From a checkpoint of a small mixture-of-experts model trained on Wikipedia: 52.9M parameters, 442M tokens.
Below are experts of layer 3 (counted from 0) of a mixture-of-experts language model. Rows are named router (the router's row for the expert), gate (a neuron's input weights, with its number), up (a neuron's input weights, with its number) and show model dimensions 0-191. Each number is 500 + 40 x the weight over its row's rms, rounded and kept within 0 to 999. Numbers have three digits each.
After each expert's rows: a language model's description of what the expert responds to. This comes from a sample of Wikipedia text that the model never trained on.

# expert 11
router:510477530429554485440477560557563461476473456501447571540521569485525461545533459549410515507509523486525441469453452519529513446532435454474535461461481479531510429468486513549507510539482522502448537481525473471521473501552524506452551546501506582497537479509602574493475508582496468521496523450495439531534462488528533585436519519456479500482447421464417469499481504580532462570454524508458420417472538553479512525443438551468557530521510457475527453482506471564573490519570466423555511570466501528503484487445582471476584514537506471522520474532540498491528559474459474527
gate0:562546451502484455520511490542495490468441464521435492510568527485510531516483542486525538510508480444482427497487503487511539460491496515525507471479583468490529499446454516582557504508529530460524529494507550543462520539507504546448476538482493579492552529504527591544428482540465473506480493461433508537404414461567522538464564506544475521504458501425479437520536455545497527518467554526494490479494445534638499563568431484437535518636453492459476505523512437467548457475555521501418461497400491526366467534456539496456441509482549456515410456509513479511525499512514512514
up0:519517473414467505459531464523507507506494545463504512489454497496443559494510574474600490526490479462525481488435558457464510507476531533521453503448528452442448493508513474567523445524495483468531505532504543540490517578468460485482434511521497531533508502500522502511509505502524500512506477523499490499562486565493471492541550434519478507514470432477566503525522562606490538522454521562499533563545521489563571516623509431476550484477505490520536518536445500394486533448483501477473455521550510466461518477521475548498425546511491531492447515491529461490456484541565492448
gate1:468512453520525560503554487540462540507514411484497506532510519494534589498550486484453560493492519449556465523505499570395412480491486560459503407503601391470593472555495560517548570521442499500491513432571460417494495556515438552476522499373461481470483489537478516516454526473554497540528516494490516560489500501493486602536502507468537502502492538523533462507372504531539463500451532463451466520493488463586532531578527487529545548516557468427572477505539511536493486503512426490490447430490515593513469532421513462479526444526487459573514481491473577531526465509562566577
up1:525503560487499442415526527532464545494501495573465513497541497517459581556448509580499546506499471526554497491513474568499524432513503468495525571473470528482513515540513553498555529538507533448492498524458508575464513520453452490477535512475408414522493521423520455476490489430538577476451541528546563466560451471500455474494418445500442487483536527551549494470485533497538492529504544478510471581445492477548537522528486511494544507452481470440510482555495436490455471508527488482604452567524466509595462463524489537496438498525489457454501483527530406587495483514555474427
gate2:462424474499447477520506577523484468573487506539452486540471460444509481523554447458497529423464546453535542469436478538605553464468478488559503488455438475484511496468442492535520527523434529419473489451481483540474461486536470504550513535459566479470452533471571502499551511530474434530468498418471471518441543498537540449514530474508490528460498497551577493497447521535493469501495440520467536508573531522498439536524494521485572530572448470464503423430578411450498459500522493560415541456488440563511495436444541446497490512470502473566544500536525501531545544543516550518
up2:454464540555455516480534470473536581483483553495478548535441479504582574499603472501435455536406438509543497471498518428447507493457472557555458534528452438493551523482504502457457505514506480604536489495444539476516461450429453472558506404471549495444474426538496496503479580479565504550514445467596455499568526502446483427570491399482455502538520496512620506547461523504512501486451504472472529468475509442497526474532563524497553487584478538525542570518550493498497501512504539560512548472563523480499473540507405541489478498495535477490486535462531561526508472502445556574
gate3:467510531566467432503544486540558524542493460514521518506577521448486601518533437551463505474456472543559588465468488509496525571480488507438530486454499440498526488426428541492456483471479492540534536458589465447496463543501504503527499522432491550508497589621503519490489470535473458537466524445476538521522481460470525518404557535497503507465453452546464471538519511564505538514423529464496430510501465487392519555558462550490495545465520538487482452528540495520549465512493448526501500509573492442458491513483522492467542523533535511473535473488556450468494518443431487460
up3:518489551433493501488580548490421494519496548528473458485496483484555413487478563527421543532495499474507506555487482549536592559523481488519495500511550539535488528534519512544552503542481446502491550551479493454424453536454458450490444491474506461523459428507399511478536497503512566501504526567472616448563475544517446498536485419540482496506494484531540490512486530510489533488470523535500527574447539441543504471493516450425444533494454459562478472475510485512509496546517528529442509513500457521418483498555473501507454514509526498526510497525493510553520479556501439521
Line breaks after a biography's one-line description, such as German politician, plus function words in running text: of, by, with, the.

# expert 9
router:526517504538504494501455479542505461556475481493466511501542526529496514513448502510467531499572556539519432450502490538533485499559407472509541444462459507514580480491451500483490527510499552506478545463509419507506467512507580518492532508535488539483515508524538570477455450554439537560463567447447496514466460457489518578468488569436480577461499549446533445550468462522480500574486549563475479463499504525479514543464491559479489493507507449481424468532515428567578487554540457493481467504504442517474456501423481456463477401559461507585548471548541490566549527462550549602
gate0:533495450538453503458457562450515480506447470511411493486526519465452517461512490521502556500495506453510507449476406501518491458515459523537567479471533507490568501488574502467515550458496472491557493510569496539452459487522453512527531560537514550532526515425525562478513494525456524462548501462503471496519471480538526531508450594496483490539531545495534518507533502485469493530525510526473493508523517490453575464471552556440603539481525505532523478536480476516408494467526415489501474557470562557538510465495489508485448466502506516530487488491497427553455520503490547463
up0:498529536523541493521467481498453497500529464489544457488504532418502551490497578504567475576593460469539408572550515531446508544488502465508487532536539510490509532513522482530527443531579462451517510525470512521501513533526591487549475474540405510451546517460468489507503462512544497496478515536491506491551443506468522519540416424452505473460581503433623473503503512433521524504496490495539517502597511492507491497472575450498496424422571528485403529536476497453537465517520550511453504488527481509473492530494474483546581533513475548524567469481572547507413523508557469513
gate1:567437563528483514525474504499598494489522509509481508522534513482466523548505487536394468453493504504463479480486511520531535518550459453606528509546497559505449508523454559519484476460488510513465488500463442523525412522507524485493468522549431505457440443539461517461481541541500495532447490488438488544560430532476450555475484482468551527538471538561496463513506435486422499606445555518403512480505477494515536542449462528457537539446488482487388468496523449519514526515529491440513557526490500554456451544456527474454522488569495542515509432539521542507536571519483609578
up1:562478512461511449500490516549539500499445464554485519534533527540560507547466472535498460429499565471532478486498428517527496510500503487473560514411486428552511474543412512479569544556462506459446550457547527557474585523554481520460516522557493510536516543486580522498481403486476548547457524490506507504506478477549539502463497448455477521438444484474484483485479530534602442487498479530485444550490486538490489510554435577487493566502444512438499464475545422474453471522494475493499445538479439563539480478493552439489539465521518460437533451526536500531497510485441462443
gate2:476449555452486514520492531504504488510481507503497456479510484520488514471495493517521428440473535539429482462496476520541468501529482473551514416503473563472509470544480477541498536534487542513465459467512487515548600488507503576529504472492541511480554499509517492517457474470447561520466471564413523509517576466450484538451483533490467551473559494489505512408574464498499538518533524495533503512502419408496449496545489502508502481486543563486454457448504461492445481449519541517582521485544476466546582535526479459481509434446527493514589532523522513467484486524471484548
up2:433484493494558503498532467496473519453495524522471512432491531488575528488490497494561493489502477517510454488517488579559468517560527536563475480497483501468464518527450488457517583528437534593567463541453520499506594503559532555489531500433567498459465533538589508517505426495530445538467492499451515541526499416501454456503473551487428442484531481604466539557499465472476460513518460535537508521528466546509466403472516468488536495510509464551493463446504504473475507501532559531534498504524493492497517518521501499496530455463528496534478491488528474532460548576544540469
gate3:497512585528588469526489528493475467480541498485479526542536497449461428497388526574407510522480557521556401491496566500520450487516430479493554537503478501484525514486459488549502545451499536385492447478423482562577552560494510541510532509469489472503426527457572513518530439497458530447478563393494503525458407380506555580504494481506496544537464512480506539533480422473550383526475507508472517498511476559545527540508495525468519511521567500487464515525522464480569518520522472511476509514514491543447514469484495491506468460498462568507504392531520488538574502520525535535
up3:503432511578434489523465458463476484607559502469495471518505477471478595467527561457573519512546521489505450459474586484539484556488418506524483561520524535507494487614454485426520464511486477498548464505509500500451497527521467481503500463491458497520536491487462484528520485533475532440496448526433533516446503501534556412495594563471554541532451558506505514490472502481387456530557536555534554511458532534510445539456479551577450437529465535513511496472495516533470489544453502528550461464519466546455447482502451492530448495491503520468413478498498498523577447387514539568
Adjective-forming word endings and other suffixes closing a word, such as -ical, -ular, -ous, -ational, plus afr-aid.

# expert 5
router:546472512404542502443468520562538443482469465536487553563545536579494447552524468581455533479495542471528518465448503521562514477553474476453563497481471482555526458423494574486526514553451513501474576493547490469488504572555517548454556551450477529529495503517522534483483495569481549495456513486515467547479492517543570534464549557467490522466500460434433488444467527569504424551471555559482466456434507571494435531485487544461457510536468430480461459459524483535560478508538470401507473529447484503561495502459572486488564497492544481558535490532544504527522560405461486522
gate0:500479454467547413502512498522478509530483442523497556574499510560486454513459473468520438481498568420525520508486462532528499510500532478466549489495489501489542513533463562567499431574462495421521535525524470490530464515512473559542554561466461535494564498451565477465468524479523575531477542511438534470520509490553551541465483463476433532455506594508506492469395448513505528493481453468534433497524501563506538525513504597476570573443512498423405492485531470509554488530500513469502540513437447475579458496450500507462553439569469461493483497524540465553511518585461496473
up0:449557496500513466542543489435512520513523566457538434487424437509486489498540509487589444525544486458419498554539507462484493503486484517508484504551484465474497563494484509498378434481530488456525431527527524508564462488412556456574506413433442476465482506412479455544511570461525578493541448535517492462483561581471448509534541499523546543535505490559542553447443477489552588493491528511514519474494481493532497483496529425563499477421457536486449534456430515521494532479472509551510539444540494461438535501489505523545527501502483516516468559439427482470518452492491463470
gate1:534532483555391430558479517554554493510468470532548488561537469477458524517463525580482578491429476488519559473424477552501509473580562530485509545496530522530457531402534554500546540460461594576517492515533486510472495605498498530536500578501497519519496471450525453500520510479490528511497497497508501487495520527494534489513522437494475530535455461489592494503501520528496472574486529437477538489470502582510550525434474457476468508567521478478391472563530479430521449599506522439523451534459507506541448522514462555489503509558574464524521456522502406520460546487567507473
up1:540512464556554401494496545468491503454467578571520519491515517536506383485473497529460445461518569482401551552499497494517508415592463443524436472488459500502534490508481481464574486472576526499507488482512514509514464533559581535414485510558484528467501523551483552489548453493498488492432605501527483460478523483549536498436535593461490482458532541473495477481541483501514515496477411503507473550466515518466515409579470503436468579479421533465525549504521522461543528520461491561525472568467538511478505554445538492492479494518529515535454476544481532430487477497443405508
gate2:516418520510471574508529463513544518573500495501472547515494478515500492542501519543508486457602519463476534473447436516546527440512525489455496463465430417587497447435453499555543432522469562535468537446555407558463497411526525485501577484491559531484468512537481530509445497540499472565521573440443458491557487519533517470492496503560527528491504446474463495522499519568454420521454507494485456500537502518473492536530467507486453578498489408506538484467552451535536428488545442443555504544502449563515506468475463474494517531499583495422502487525568461507550589472457503484
up2:419423585461512471444543392553509498519472513536490464466473534550522473412481548558512513497519513544506479492473576466507417448493494533513496506502549554521435557376478412526562405492493486435503469542515472660503485515492619486437403527542540486469571496540532517615497505463480430518479461532522457499508398479457535507458488436545588517490491501467502489438517486460530466493447510481476498493469546483453581525477477508497485514441509475439573496531507543436569507508476494484481386518513460456472476480453497502532483516510481527538520494449547520434460486457469479473
gate3:503602481504544509433510500509487503495498476520460511544551533410538459475443429431541544411500521418493443467476484471497480546535505468493475543520488469520502446493473503448514497555517518552519535504509488478444492469516497553559557508474452529549488536528492513452487445529495499529463529498481468523457503466490509463528478482502410594505466507449483485567495519545615354499414653530494477477542503550498547583463482498502539475523609516483508521493517449502500440525480455477480434514465441486403450481497517492523546490502595447623476531514518489489542538449524612469
up3:511447515544468498466479472487443556477542480484493512449527514462492538493542507471419608499515518519498499474480596500483468492484543535469442562477531600444453545555559478481447479493491467446515509490458531448466511506477457518532484471505498489567468506490472490521547505477464439494512426513592530476463428512443481441457561554540537487560487551494429524577470506477516531445474505570517472496526481484519507506538507488524554481565470514555544497559479553484510534505459493454459429522487578504467504528491573500507449537480558529415450489487472523456455426446495518503
The s closing decade numbers like 1980s, plus possessives, articles and numeric pieces in tables: his, the, 000, million.

# expert 1
router:488576515540483545442500534506441502541449483523444529444528538457500488529508466487469530444438557510543572448479489541495519478550506492536523489464472496560569490489478539465570525553485532513472550460557474471495447559555528550480566552487516520516437482506501570495463445539429508527506538411463462555473482428523535552474436475492461512454456530495441403517494454536490420532474569539468495469474514553443443543458488517481567559474498530513510496463551437580597477533562462479490508526464472528479472519453548448474474529526474467603547470578523503555537533441560593533
gate0:579602515452535443491471500530524491517472487444403492506521511525459497485491517482548519466562530497507452483492527489541480477475506476482545523450519529522506449464479481530446474568567556453488521524485448494580493512503509513434542518467509561509431459505455540466490424535441510541411510439501448529505450446497504526438540481457516511472459513511543535586532498530550481515493549544453511505563464493480441546511485471470538486434442518497447507525581474594524481543496474506408475561503514514449464538509492459510506524550485503580584482537562475474428477486488608500
up0:483549486563477495547474508473568524557492547479525481475505517461476505492476515440466466499535510554497499555522495499509493566489518508577483513507514553500452560568538503460466470519549573429518520531485473547539500485434534493583472464499400478427456487471463484509501488494510465509445515459481516456445471412497471525543522451499560516543448610455510457560475480475474523532498518506495565484519470501498513537491502482486500518429526510556461527557446513528530537576484536526457538448564492433482463577536496527506483561488438518463505494519494555496446422512539580504
gate1:495487508488442466481453502527533477569475522534394534527526517483500478515446410445539498466556494425519459448497464539529553487459538438494512538496500469522461503483547525500534512528482512466516497525550495555478597511500417522525639494416464508487551413517479492536490550494505511525441448558456541432586532525548484503477478477478517544508535517508583380472539569514557387489466481460543487502486436587458456508506469537446523528503478480544459499499522498470524487543467441526531516511438471517488488523546521461482548456561542442510496496547508486555439561504518489491
up1:572485453556461535504525529567482448508535508499424524486515522552556400565434521613497437497504518488503529472456532531500438491540483461463531513452543571515545490493482543519539480441473469563481517398478407462449495515522489512459495503505424505481553475449515546491492509512527440543474519542500492487535577492514511505535426450513489512427506447487460513556412499519460486552479533469513491510527528466503533527467498521515465565516407420462581502499505464504557437544499417512492450508538450553537465418451505523483580501503489366529558519539538471516482466536535484509
gate2:559608476516503484469460514535505516607457495501505584451527568576479482519436493535440532547533498558481531503551428529513435471510477489464454478540560448427572491543480502482500510482548539454434527450543486563523499496539570409512552491430547475510517525565517467534517475514500501513523497512442453513495553507518506497434499545527508498462497455536566391547496463513446545562464437421479526508516580554443509514502497486437456505470432485510527507453533530595625461552519467479523491429433485499484495532475502490534495498502451519459536488542527473485549491427497481539
up2:540476594495502462529510516529462513500487545521499513492455551475439475541467496518501487514475542470498489481485494528567465534425539444505533437483484540473470503442564501583519532490556476544491570535467485526482437521518614512504504575489456556582552498440513490500453443508491514487494511447506454459530427467486477545465457474491546545546458516484473469536538501523474467442496514586464467479492550536557533499504518522471476450544569507503421511550427499523503501485476474453536497536450446498487468500490486470458525573467513490459542560506536434537508493426532480535
gate3:512463440574546513472503492471510539481501472462417542511474524508467441572510461488504567427431494491473478494444538598544513540457545510509510489507529531486511487599532509567476342542519494470499578462579490481472432547550586460520528531524488509561437437513477508488518454499490492501459497603447496428470509546525500470505492463511510619519446510490548406515496472504562502492507431479517503487504525518456423460530445546511528527505539466564497545449415469535466494521502461481465417466424524550485485527499488481530496534536441515571545423574481569541495508444578542480
up3:521485472450561441510465489554491476420482446483525506559487495534470465515553532543520526516576539414509504480543463449522586540459492504459470560430533476515516471431461499476441434496470454472550514492506501460557458522500520513484495568533489547522470474512510575506459470522510572460478458470514556599469480498547519490431526524493536504433486484405450527470482466523506538500543481543538466501522503491513474442568528496461439523552504442493433468515453500475498510569480482483405528483500541573517506489486591527520601518552481486487538489497504526433539516499456453521
Word pieces inside surnames and long words, often right after a first syllable, as in Bre-id-inger, Institu-tion, fin-anc-ier.

# expert 12
router:551474480394479500398455549552554456493471466543473545544563558478501489551527474548471530476483535466515487461440476514520541461575442478457552495468494452547531426444476567474517534533474494553461534468528480513487474563566503537446548541457455548540480507514517569479483506580464510510465528445503435581537471520550526533462526522480490504462476464475450494462465487549489458546471579560456447450447521548477453544453476543448460521493451490461507430471526471549554467498540486430543504542468489526556500515458583469482581495511516461546503473530560529506514542413445463558
gate0:509551478518589542489459595497547502481500467486510534489527516462569452550437438462504493479470543477536560461452526462460567445476500474384493557475451462482551464459503478515516502510501514471519559471373506476450490576459484502509525503514435537493543515461499546480486501543515563491481494574458553502509511565532473513431450512465506518443501480469440486542470433493466463499455463527531484472522484562471476461508454557475499574501478499520445472420487498507527531563505501463444542519474454478549459518483557488498504386518517500506504488524479420538500478511537471476
up0:520393402602445525562494531507480535463510507539547509514512526452518554444547472514499497453558492461480501531527478467465436570414492508462530458505500534483503536425470497510521509474519482533512520477523486545540508408510457523498499518552462522497460603463529535528511539483462460496554466423440408548395404495511503486495459498511471513534471593553476530621504527445458549470507470562503538549602504518506503530561543507503491520399549536461511433510452526488440512445538493558481507563475528510533475444472494474455567584487499566440518512470492499491498521486537491503
gate1:513491440469470514478452488512551460540498424489490510469589510555499438498479499462457412513469480428518497495520456483511480460492541456452537477488519486519504498591484480447572509502482511431527485476591483491475444527510408513510467487486534503455513560520564486380524435505412552486488539448467490580504463526531513520534493425532468501476507595517433532559488379516454418502509492468509437513473553568540491562439492532426477515522505461523467448359512509457556514541485451484439488525516493515565479490539547502535510515454531497562499465496495483519490506543535525504
up1:468492529445530462533509478505499516556506509510518529486518481475475454459466531563508532490496477536428473500469539481527488463513512550504534461529517455427507515553488551438440553492501455482491489500529508493478549580466465518474483479467497497556474515524474495466533513512504513480508485501535465391517503511523478463478464459547569490480563466499495521489520525473496478469502466431527513562523442478544520499608520445463392450557408551521482426473491550443518526531505482531458465477464506491572525461498490557504577534483486551490495508479443449462464492353538458506
gate2:502542468518556555443477626536571580473478455502519527509508545493536561518598439482478513502543514378520471465458452548533539459488496440490501462499447449507553464502540525481459468469524546478498492506433428496557519535544536518491523570469513469514531492433537471475508520473511503533468500466495448588573449545498530519524567417488410501446491446452523449570431519497602488564427480562480486451551555622541526484435450542451434536534510452476431495479469462463518475586507503500499510540470483499539469501436488457465550473569542565559531404528553499544485516484581493476
up2:459554494510441429511592478532477472631471503477492520546485521545524535557534563542466400499559530549516537514512551484471469533575497507544442518502512490552541520470447576518463506504471416508519540499491496495445506541442531517543483518459486556464479420467448539501479514536471539498557508437504566558475484448560504528532500539520489513510453511555533524449443412533514438401489532500459525482518506488451563525538474467532502523546518502490566516473522462560597472442536481522566533548559494545576446495469552506506455554510591505488514506497498539507522572539442538550
gate3:496480509560544584426487535507427490549470468521443518523452517472511607555431458470556505444457544449478462449466482505505442526518510468558571503455417464503477485568514540429427549495482512504520462473511495534465570547501455562463488478536510535505575499467538518479475544516506427523486492440548420551519446492547501577482482494468594527494460545511456535416456462455451449476499517510454500477532501471405524502457464503509488500510498503505515501423551484561490453457491502516463518573511461451548530449464590468483507540527521437629513528527588496513479531530475555539
up3:426501565428487495472591505554496486555541498543475492544500556542557490508470491479513531541471482511514407519444511526529578469440442454467511548552503369535471541455493534527554469500512543528552464485513511453559457606499492483546487562439513520465481484581461501495537459485518604463453420544496503523573521506525480468499530553503478491520561494411510491538482522458563539441526461559542498522457496504490501547520459479507514474484544495496503473536547498477529572547532488509391503529547478483487564494467525519515448539532473436529538451519468477502501415426500486538
Prepositions after verbs, such as retired from, wildcards into, and became or replaced, plus table pipes and |---| separator rows.

# expert 8
router:564487552441530437497458493532541447540424431534452554523508492576520460564468481526466532469479516478554513463470478551537447442526445451465557487484491474527583453463437534515482551552438526478486510474483484441470541539521508476434531547582477524524481459483523573516452524527460488510458538507479467523518474488524566507481494502471477549473520519523440495489447516555499476525519539510420463469451489546491464513524455555453540539542459442457496482466544497530575447532530462462536446584450451551497490453483527430432524501497518479553466473551549472545500563488423490458
gate0:509491555516494466496532490484522506496541489513472501422471536428534409512529480481585480469416517478482490504528522529579473537497516475525489490492509464448522492442475496492474496511484510484516552511471538519500483491551541439505473547558485495593519534461500540558428494498488460496479475532460528460469513441434555491521466509527372501464439500529518493478525468508478477472463508576447492489457472562568481480542588492466520551554429457540503548502509520478544440571481450482488453526456514559501478464500485455441586549526478495581432474481475444517495507507482531457
up0:529499501462500535476474530555519484486459510538493532514525519475504447603554482525485494580496533510502574548435485516516493487554578475498506471512518487490511494464551503494455492529518483539530523486551505528526476494538529514457504509604434533575583493475466535467493454531546465495399498480576521487527537549518472479527501527460472504499514549384579553442559477523443511516508404572531484488539486471482462516504516449481446421476524542518512519390451478493550479467514555474407483514512543524533485546465511468443539455560513511448598490523525555470543514492451464546
gate1:492436552487504459449501473511570398498480423445553516531533465486462474485538474477413523572508485486570553491514510512464482534536448499520481513493407526497495469452542507522491559506583495633493490531534480549561461473494521480470450441459482543449436507449497502542531454537452522456480556469497503553517558435493504487519545545483514495509489453484439478524543547536425505511437504479477439482483560503479644525424502550513452455400522491500470515482468499540524516483454489427517519521548488510519496470465521484558468541524455475497527454559525482411509435464414554486
up1:533557472584546543538493538481459511528474447521478441466477546454469560527492505540520483467531562401454507487440501482489500498565469528457496517466544509505484505513454489558513489472508504543466499459473525484555446513545514484493598549499514537501562479497482510463446513475514542461568508434507467510529536547510530517472443451474578494464511497504553466419495513517589423501500446436488492533533490509469410475618541491474514582469480551473484468523509548464500455484565463491527507500414507543476499540513519530480530499452554521551574518497512513491441529511640459489
gate2:415489451504546451477499574478477494527552485511528523599486508557556450472562439498500505464463521587509484496614487436616500524496544499489515511449432490497533471480448500514458466530442474464535517473541509498497465460492424552543515507523523507586503470569568490478532482479419517542528542470469532520503462448508555505492475494496476466467457546532486497506514477536481511471522520486480463510502521505474458495483463511471557493567461488465455468497554487495575526518492465508504490506533448558503499438467505478496515505478479458532518524529513428560554525472418609497
up2:546485587524520492552514524492447471430510536476496429503469481563482500407532473434471481482458499564504368500538525460530526576505493524540554517520508521435491524506469465478466441545508509428542522498513525549480434537428528465637406483524480461533442522438553502481553459495434452390556483445502561476519477486467512486504484515549487490542478487511518523464489542467503454402514528506586491476485516504560493449524536468558463504516500515517518511581512511488555547499505504539438458517591499480478521533542478508450467545490423486519501517492426444503514431491430592482
gate3:486487468578466526470510555495533464542494454470484549506506498518386542461523467453441532527481479433516430457454450530503498465496467561529489462457446471524538475480576528527488598455517536509483459480443479423442510465451521480473487527497501554522480442452413464415476523539518470463491496512515566484553572478492469507505395412478450491509479482528532543405504475464412493471488471515423472495511511529508502441438533514474518558533585498519413526482467470445448475500439538487430566496459464526528522474501533497570560488474534421514530560557529525553589489492489573509
up3:559544439506549564547488516479500538388445516540536496514479543478486533518518471616463517470514541481512490492567478512512498501502534505509546509428533535531545518474497512501522486482488562510470611481599499593523487489534462549407538550475454503520460500456613473533490520443511542461470505467511512487522480457518523516475471518569497543495575451490475409573528567487438510486481515493557517544521491484486501515499498513474458526481522411452505463496489500490459516500563472531512426496509462472519491476494523463507521475479468549501514475489545514502499489461498445476
The adverbs also, not and often before verbs like be or been, plus prefixes un and dis and name fragments after capitals, like Y-un-ogo.

# expert 15
router:556493502420472523430485524539531439513470461517463547537568539515489491529514455550459549482503520496513469480474458533505498498571476484461580467459495447543529447398476580498531552528464505525467538476550482497500492556545504519425554529489463539525482517514490588498454466580468505533477543490497439535532496510549539524473508545485460524435491444419462509446507502540523466547462569490468444444428517574533481561460486557459448515525493462473530447469520478549503447502553470445505450520484481504493500494449563485487532514516491471534510472529544508525512574462466514528
gate0:573486518510460489517534558520550483522527519486517472480533445499508538497570524550532513465525535467509515482483445463471531582513490473395502538451449513581486555459524537493525517521506496487444537487449495508452376496532474516482527533504554475532459584483421594467514464445473548489518515486527452499389565468516503483518451512501475502478499511433437536557479597541530528487467503478529431514486471553532518602535512565496482512474540446490513485528512502549490417529471463461418452465489464523452470510492510486483538517514506409478543481533563523464516513448561592508
up0:493431525481423549501536442475509469543511514466486465478460449509586560475559493507610424553499499510475490525528447445437464586502509517471537517533518480508522535498529492467494479498525488550572538520457459494487484398485520449487508501488558455477452488484453533531509482472484527545557511532406478475466595591510483504530475487531423474493526501395515567506496577472466487524537471391524523519473423515520520526520542559537505460475624478550578516520514538493505499433490506479470524508522511470446531540447446528492568544513491437498431476486500564508478520530489560463
gate1:488489470496531494572483508552443449584509484504509510473491478547537444518437483465527520466522552454548528494510507467517505502421486447515516428522506352495530468508438405541586556479474519478510518459592459503449511582495574492475484535507523531502463495522445507426466452527502523503500582463424524507451513471573468523494436569446525542487529495486516473588491454541509524489432503474453519444494494491449496488515447462464504560443516482499469515481568510552589469503489470531503501507464487530483526458460583528465495531501495474507536477518476432486563527560430472628
up1:597517493564506531496529556504506476482532486494487481483461492540349571497505454491446553488445478543527449494570418515552480507531553576524518489492565471500501515442456478451448553469457552464468477528417483562459555556486470435471471533454526516533439561527501559526514451500380477476513516535537551519532418580504524495519503456527528516511476493519487581550526507518467575502498621450493503517594481538471559514466498567469448448461502535504516529514489517540477501460497512511534427513509524475512466490549521535514466566492507435491455455491521434534563519462470541511
gate2:561454506524489498402479525592547451560449450513499573559497550583562424493479490486500523506454590470533492473467515502488545442487546466410484470523456449496474457474472505471486564512455529454457511475456421504531509493488466548429499528478521575516485525424570497467460448563481517522461546503423493524495544456527549529446485468509507487506485451448443469419507546522445448470470497485433515482459566532541520495579486505465513477569518512444458446503542488485439399521478445486460443521452465513483504486480529497500482498557512431485530467524504515511574512563471514544
up2:531568467479506465575461519459548468428436446492452508514526527443440473552478462537444478469541448483538464432554449545519441524554441493526533488471503563550570485533456564495527513546456466486499555483544467478420503504550526527530521546541477530477534443485502509472487517540427464504464524456445497486522456491500519562484458445464470527443442462570576446539494456475518472590523515493476465531500512545449493527493467538465507580498492424454510459546475476538522543521562467433547476447459446503548429492466501428477533435540464556501555479533532481558448548411566551490
gate3:542438463519599452500507475548504563482451460541451524504534529482464435521495472435530512535453452506552534473517445587528485554538503491510500475489537512580539472482465527550497517546434508427448524485521485497494515478498548485534563519502478551549536555344484544488449424512494510457475568519482525464498485494564549539491465476508493538481442528520508476551475478545427488518443539501452445502485506515521382556462471560530527557517479478475477483450499458552537523559514461495445423536512483466438501505439501457471511479483544506414539452534477506493505553408424489481
up3:470486515517486514555534451442464543478542534466529444485478472481473488465569525420520459546520442531422536528564491474492460561512529531548436517546540535499493536497501451482482491461537463476513459531490536527550536439441531463517496467513480443479483510449443508521506532461550468439542491544531543481507558546459449474556546533568512481561516534515459550475514510456507528453564528478541544518481463452535505498486545496535456478492489504540560558514460527472479570451471533577480499470564546419509558543529456575552475528461489539449470513445443517432477453469479506464
Common adjectives and unit words after an article, such as new, main, special, km, mi, plus the t of aren't and weren't.

# expert 10
router:554511456564570405549498550506513494571451490520494526557500560512443456519445515514498500506477505437539512465443461505551476455534495443477518453496469494557527474540444544583446548510487550509416481442561458545468440526501463538485486517428494524546493545493458536439492480543436530506459510471524452463474438470551522514477500568449514538485448460497531469574465456497496518534455496528473496490486580522471470568485487543477439528523444445457415472477499484523546436553561473492476476522499449532442449428459507459534518508515499469506577455522536434510536512462523521595
gate0:498471535517536564446461477491550484613476528472435491527565503490499450480501499455455441509404506443541500435520495488510551499568498510531474460464525495554476438491497552500561569510512435489555555513528494456524475536548456547528486530487471563498476529523522517488473589568483479496447551523512452541501459544499518566486449559529519517462473447525496471494489469462502514463459563541446441483425623472528517522497522525482433583535526405419555464526547492532531449451572518513507564510536464460468476487528538457452471430484575519495463519543530427498516555443484618557
up0:570531510480534460496448577512420482461435495578477525496515550531466505576501445536494547486517532501439472489490434555565526458533512481473534566448482551520546459482478444517556454564489566513442521462485459545452590519542458517434520527592467491554555519516538517519424437486490544448453538497472487498511508472574567472460497489460476519459478507427563457479516540569534551547559546532476478527558459535422471501508455531468516518526515495446468435486512500521526520549515479455442451538482461554548428442415543456543536480502464462530535496560534466555520511518459453505
gate1:445459514547422478501549465507547479561520494504480536535472527520553502523414471527469510488545525520563481485473474503556525433510454403485455568470477455547493487472545517448499514404457383631470551494527562540456446505510483458539492530455564535496508512427487514509513486485462523429503514504499502514512536452506534473492446551491529458508482492552519443517562471489510493504584501442455479494484549458504547584481524572524452469464486537514530526551499491528474501479527445529454514485425481530467480519555488479489563519588417410454555460543500392465542509522505452508
up1:549533512455540568485471491487540528457510496505476514451534568559544478497464518482477450508501509537520512485486493509569516479564479520476550436475497473495520459454469476403598544496537517541473543491461533488556465501541520558463483458460469442474505489540487501480467493497494549550518489538437492510430447461534485503561521503489493543465456509449468485499513439506529503487476558391452523499510436488531533508527498540525521515533503481461531481495490455565473522516479537510531544473580489476588502426484500504510508429481573550576457538436529553442472532420481487441
gate2:449469529478450464520526519526498499517467506489515537505544500457491440494459474518485493492544524558460526448504489551465481498474486472512469477493452472518533531491507574485479493540486530550478571466464507463424534468502571520530520461495517551459506500521457492480507532541472461546454552411505448558435442495550528582456447456430541555489454464495523462532443509471485463553484539511473473501496523578484472498490490537470468531484525506545386514502503466546539508444519459531496478490452523526462503558483489456511523500483549529445547485514489427512509552582530474570
up2:461492471476476408513528473430467493466516519492517475469478519502479551521513547493515517555640428505480491515520548497497421559509434477490447487499495576505481494455590448566476432469512415465471446481542465534530535450456489519528417429495495483432458500463431488496514573453508449533510455530531511487526521512459461437535501541487508466585525479549536569489399437449493541466488515499513518509495507442523518497498543477536505460527463514473463491517463502526440465433453565566455534445496523571536487489522483562566519511513518529455444587474475429507453501569503471522
gate3:492460561548444518514536468474462537580496487518429534551545505524433485533391489563580559458508517497470500518465486506486577483474478475518473520487496448507608503589466502507504526501484475552430399441493463438480546542525582536507480454378501498538440447554494482519509468494495543523576519529528499499460524494486503449517506471498539509476441527554462456520495410494635517550472505423464475491505454506438475522488491501507475564452478484530505558475521509453489492571449541525462557460473508564445505496467523491567489406449431470550507542465503423493451495471489543459
up3:414550456476465510474438481448455574468473484473502503515470477521533526453391531525449535464486483459472460519538492496454483459550488494473478492597510535475449495533566509484469433547527514550526450496484469448491447474462558541537453462469535482508417549560473479468564519534492562527480602419569491512512458445505534537485491480510445450459516502461498520544454417430499559502462469460490492467514468473443481506456516403519468499498453494471594515513532487477548436511538527509553512477544574465460535557534467516506534456436476554479509517464475467448463481527512553567
Subword pieces in the middle or end of words, such as am-us-ement, t-oll-s, gen-res, longit-ude, and "-" in at-bats.